config.yaml
n_layer: 9
d_model: 128
n_experts: 256
experts_per_token: 8
d_expert: 32
d_shared_expert: 0
activation: "swiglu"
moe_layers: [0, 1, 2, 3, 4, 5, 6, 7, 8]
router_score: "softmax"
normalize_top_k: false
routed_scale: 12.9
balance_loss: 0.00148
balance_bias: true
router_logit_norm: 1.0
router_bias: true
init_std_router: 0.00981
lr_router: 0.00092
n_head: 4
n_kv_head: 4
head_dim: 32
vocab_size: 16384
norm: "rmsnorm"
norm_place: "pre"
norm_eps: 1e-05
positions: "rope"
rope_base: 100000.0
rope_fraction: 0.5
qk_norm: false
attn_scale: 0.177
tie_embeddings: false
parallel_block: false
init: "normal"
init_std_qkv: 0.0183
init_std_o: 0.0183
init_std_up: 0.0183
init_std_down: 0.0183
optimizer: "muon_variant"
lr: 0.00954
lr_mult_o: 3.0
lr_mult_down: 3.0
beta1: 0.93
lr_head: 0.00974
warmup_steps: 200
schedule: "wsd"
decay_fraction: 0.26
decay_shape: "linear"
final_lr_fraction: 0.05
batch_tokens: [65536, 131072]
seq_len: 256
doc_mask: true
train_tokens: 592000000
steps: 6446
dataset: "wikipedia_en"
Below are experts of layer 5 (counted from 0) of a mixture-of-experts language model. Rows are named router (the router's row for the expert), down (a neuron's output weights, with its number) and show model dimensions 0-127. Each number is 128 + 32 x the weight over its row's rms, rounded and kept within 0 to 255. Numbers have three digits each.
Before each expert's rows: a language model's description of what the expert responds to. This comes from a sample of Wikipedia text that the model never trained on.

# expert 13
It responds to: Opening pieces of longer words after a space, comma or and, such as ar in arranger, compos, par, stat, often in music credits.
router:081081169120091107126132125164135150091093092138131119088134105113115150148165112127053183101199122153119171101139105094083097124117116114172166058104090132148139105094104131155151119131174142175088119157127120094074149120111163133151138185136113092127108089104095152101108113154102149204131212122179047051155148145171116103113108135128128074122076097131155138134125074166074101141145
down0:141152093092141060171136082207142183101139095119193105142123094100088088155163128142167132154106107172134117162166175133148142118158120118098141118134154144100145127066155120160173095161134118137090096106115173088117099140061119150148111108136177102111161147061142157080110130094065097080102083143074151121103138123064079152090092183149120198145098181105140106160102122121160122157116
down1:087086175102128113151055144114145093116132104078148108161119116119112189093101158144072191164146091144148072150143100075118125107106106174100141157119170129192103106175134109116122121073122135151152051147139141112137070149141085142090190153149190137092100098146159095121116106181097130080062127148157145109130140189176118202116127135151080150131109162130083091142138102108153178120123
down2:085140136102095151086160105170149093147129145091159152087099123074116161121131185160096135122206136132136117139075138104127131172100170068131115164123145135088075178120092164108146176102207102142115154153059096119148132181135110191148106131119084155140054154099092121095149141129119130090171105140125112126102170167129128121113048160225096170142093107152132079137160121133156144125123
down3:115108101171098157134142114128134137095176102146165113106115166123154116143099116161174132122152112105073140141136117193121147144140182091153136137097115140102175131150142107170143103127143196133081161104087164145191100175150074091103136065114108120100091032133164170162143096129065150124142138117088172113127115117024153128133138146119147063202171123136093109128088189134163165107126
down4:085150127090136135120089125069116130193156135140098133102084126116037166100069101151122124149142162126084221134101133087101104119194094112127131099149152146091122134073120089128135111075129103170168158151101099129157201165148112079142156128133095117126119128148135079161136121119153162151114106107131086070141107133104040110128102144041114104108165149205086126131167101140114108123125
down5:073087144121094162165095124118095155162093165097087140134141174174134141197102212136081133115165102166132168062113109157168135153087161113142151118133157148116124110085182159151115158153176124101166132099118154137138130151089123141152064140140132092186114153120131112124152148176178071155077116095158120128090153154103106139098134108193127052144159192136112114191102164096080163100125
down6:138103123145120138177149190159163113143154077156087094149161158107167117139085046196078095124095089124194087072141095125079059107147110102081093120130126179140159157173138141126110183086119091126159119170146114143138140157133101110151088131063142095121122083111102119117130124117145166128096141120081119159121097136154149125152176141043096148132155129173142104188182107097195133103123
down7:096102168065125124119151120131080174127112103128147112152185113100103135132061063125159088158162144133121091125132128066140125144147168109152159114115112094201084107116145083138152091057165145139068052137110111194107110170098151151161126108123148110136174163125103119124136089148107133078047097104100088177174080128161158098131122129162126112117073161113080134087195144122142122080139
down8:126134113178106145128136120141118156130139145146164128109138146107107135093141120171127173151120139089108114114178092081190075101102146172194106088155146141134185139082243140124140119182129183144135163135152137070183143133156153158111087115131053133098159147110090065166158144088081083200095154140109162182080158170168108137119124144085152120081159133091137139138120173100141147117116
down9:048129057076167115121103139123101099110114155111138129106101126148149164196119127108179162130095138150194191147106140156091130123081152114092112122109125157163136174060077136116146117188144107157115114128051126089131127062094131137081143091109119102109133112093131137192096101122114184130147141151191127094189109132072127149124135102175121150114092083091077110131158164155128085066122
down10:147133168215198147083100124139095154163058103139108164150120148152159103151169109113140129161145138118143102149098086083147118143121117144139193142112092134155114100175162137125141104179096139131149129105167104170197116144094159073113126166134137069139127057144185097139138152116144185145060127083110138094089140121091151109110109196130103116160186116178163142129096101149151197076105
down11:151119106144134139109142168117112119134126169078175095114179106185119095127153086102135097133143064139192124126077113112183151113202146134152169107141114067122056155133151122144097061137080108129162130145133088069103166057132142143126139109087039142131099100083075168136131083124104174113136071161137153115145152120121154085114117177141122115095144085105110124123119161087170091194157
down12:102104165167117182160101122130195099129111076125122169193115131084109112134111142168142168115105091129136085145148147136086068119114148116143132125117087138123182147171157096097149143117120086109105176062136113177130205126066178149088118155062156121168161117074159093116141093128107179094095067136104116132166086096183168103155097167175097141106064141134148154125131096074130104116103
down13:150148094185178145131133138200115166126110135140152164155174126105127117120082145166142114140142125163196075108164119143115189168129050099100125113089127111091127163138061185121135143145127119164085102142154164149139090121134158114115149106154155144165107169132128173080134186151136168162159128104088133117178156183126120126073080128156101122166070112072109074151177111167169162053162
down14:130114101139104083181130111164093197074076167145131113090164133128091082145172182121096148118189155124164133099123080163140152104152215149136083131184133117064146132120092106156119108136176085095123147151153173159095136150138152119142122125204126130105089109166052091147122159108152134173087069085152162088116115102124128125071116087171133101120131137184188156129130103114150090119134
down15:076143160136137165095133119121120108122118126154135159104106111128097145066161130120131173096123100126112167091132112149154082082105075115100148139100146133119118101131114101147086158085180115149147116119063102093135137120165087091143165242174143143112074163078105127137157180159190150170158175213116124121122056149133130085178116134148105178141173076122077132142188167153096117136150
down16:166167104099188131153037173153102162148165135124159108150146129091140057101130090197144125133111156088146089125146155152137130143134079146145165120117124119119099130118143069143105123151049083158154142111135135140125074181120148141120139058100152166123093083139104151125187114147219138094081134115091136157147102097177128146130172140097096106154151161104127167148172058140115147199104
down17:137136135142124113097155118138116065142114082190128107108099121153108072139104174049149112129199190129107139138171113168161162122103152117103125093094134081200162142137125077095133167144149113143136103025111105142137144155158101143095143121113153113145159107127096079096153102151101135133159100073089176105151167127074139087195105150115135129068076102106081089133066108164096137095147
down18:109165115166093113098077133111094135113128081181157129176194142148097142105153114048085156154066132143139088150122097152172072152128093192097082155122165146142091166155156165121165127179110134149180139089129137131143135148159102160150110095117193115161135160164116134215169139124153152144134120166109135108179122077080084093136124146130132119130129068116171116188129127133122060091185
down19:130142219103149146076174185138112065134195110132050128139112142163109142144103118078115132154126113140140117134109123157140097147104132102172114118225120094169166166154175138163102117135104106151123190175140114120110146109152094122131160089129115137121102108149140141101124138091178122053147141103140104222156168161110133135089152182140157095144126091149134167094065111136108055166126
down20:139078132138148155141097154072124130106094111146106109095116114112176112152173094121104097116100169183096187163194066114102142112200122169174158106121068127188140127102163133131134104082151091164159160106099111096060163117119112151142207081144131135172129136108124084141126127057065163126094135090149080136134097096147100106104059115160103083121139104082100133118115176117180106123125
down21:153190131139147133095118126154157093150180120148111102086174167120129108138126125166142117120114099181142067116163169065134214150063179116164144084160157115129124132135119151170152112079135085121112091171144121118110168143159154093093119109161075145111115138170201162139159158130103119080068165099088097109080110135092131122180131119140155108203109123156152123123065150149115192074083
down22:106127139069134134154142182105034193183150176109143126153090155108124108125093098064105138107165102154100175113089149148104180162090123131113092086150189126158096193119070145160081130121144159163127126095105122115179094129125153095132135095110086123079102124177091119119081114139054132132131086157112071125185121149159159104128104142111109136171090211172115134139142139144119152103160
down23:155072141153161125147145088131097164103096067123112090119066087197120149169101132127145180140127132109081158137117074099177182134117159081115113207138101172156126115130163128101114108082126133081130116154161085177062130110099151133109108112079098167111194121157111111145167172176118166144085137124079130152129090142134112077136142166068139136148133152117157139160134137124028152127070
down24:137158115175111123076124124141160113169165128121052158142091142145110139169117132166087130108059142096167091171110137128162100136168147146131107113126094160124196147129138189105122101138091108072105139146155108126116131148059105144115139151174106138078207116113123142170159090185114145067141144157109098117089155144144182166113108123148112193100137167069134098126149210098140109220119
down25:129141168126140143143138159080137187135162150164112181081100100111151169145126119107125093138124095154207064096145180121096124155115115191194188145163115186157169152143150157066052107133152125191099176104116054095083094130101131153142108088122124120138152090116082154186089112141189123146140124128117142147105165118155136166096132072095120123097113134131122148147090173127138181112171
down26:148119162129159098116092156048179164096117118105133120147106166135126133119141149102167109080103158157135173108153072166145123083140103073052075149111169105158114118061176177111089143133114073161110138122148117141100104110139056123119168161142172140098087112146182161112140140121245131108134173153104162113173144170101150100095110116134170098115201127141102162151162143131142129162130
down27:137154072119108075141089161142090131160113094112127122131160120092134126164152152134146082125155085103090151078130086098139107152069155099166130123215140113079126111147173133153085125152142073144150065108201059109128079146119132151102162083122103115158198104045158102190107155128143135081092148167122138122136142128090154088150087125146124090087094074081083120086136083105137142120130
down28:184221148078136130165172149143096117125119129112090173148118138124132133186107087103144124162097110140065080140103112211161123175173152063146157155141180162092162149107074130148084133159122121160140105128151207145106122178129137118149135089127142182151135103072141135157115125137178167084103149176108164109103180147113143164129144118090087143106119090147132141108146126100097106165215
down29:160105111175086160118089164165168100146166145157079142123142081140113142182101122134132143101183104146132158162088145132172080124120081110175152166074157144136148165116117087135082172166089170099179125149187179181107106122154136110152128154140178161110114132116155072154130060108133125138060130088074166128175099126112110150188125164114109109131096074111140131115067184078122089108176
down30:142158081188181092133149115124167145133127126094125159130094093055100126122130137132190184147141174114172117169150150052149106140126069134126180138124144097123100148103196160116066129131160096136083131141108096135099155123186091137143142129141236125126140149099070123104182123155105128113071152137186087123129141129165143130117121116090082109161176115135130061203166125131090099123131
down31:185106149185115147123119111097151100180117135067170087117190111115133118124114127166121187115090091074076133133145147148097089079163111134103154145163119103116156105157137087074160106136092187094074155131138107163132085215163084142098077123111069172119104093179092111141127079144079115082125095091131097089152096148163137158167148135126166141117134188110101178159086128132098112130165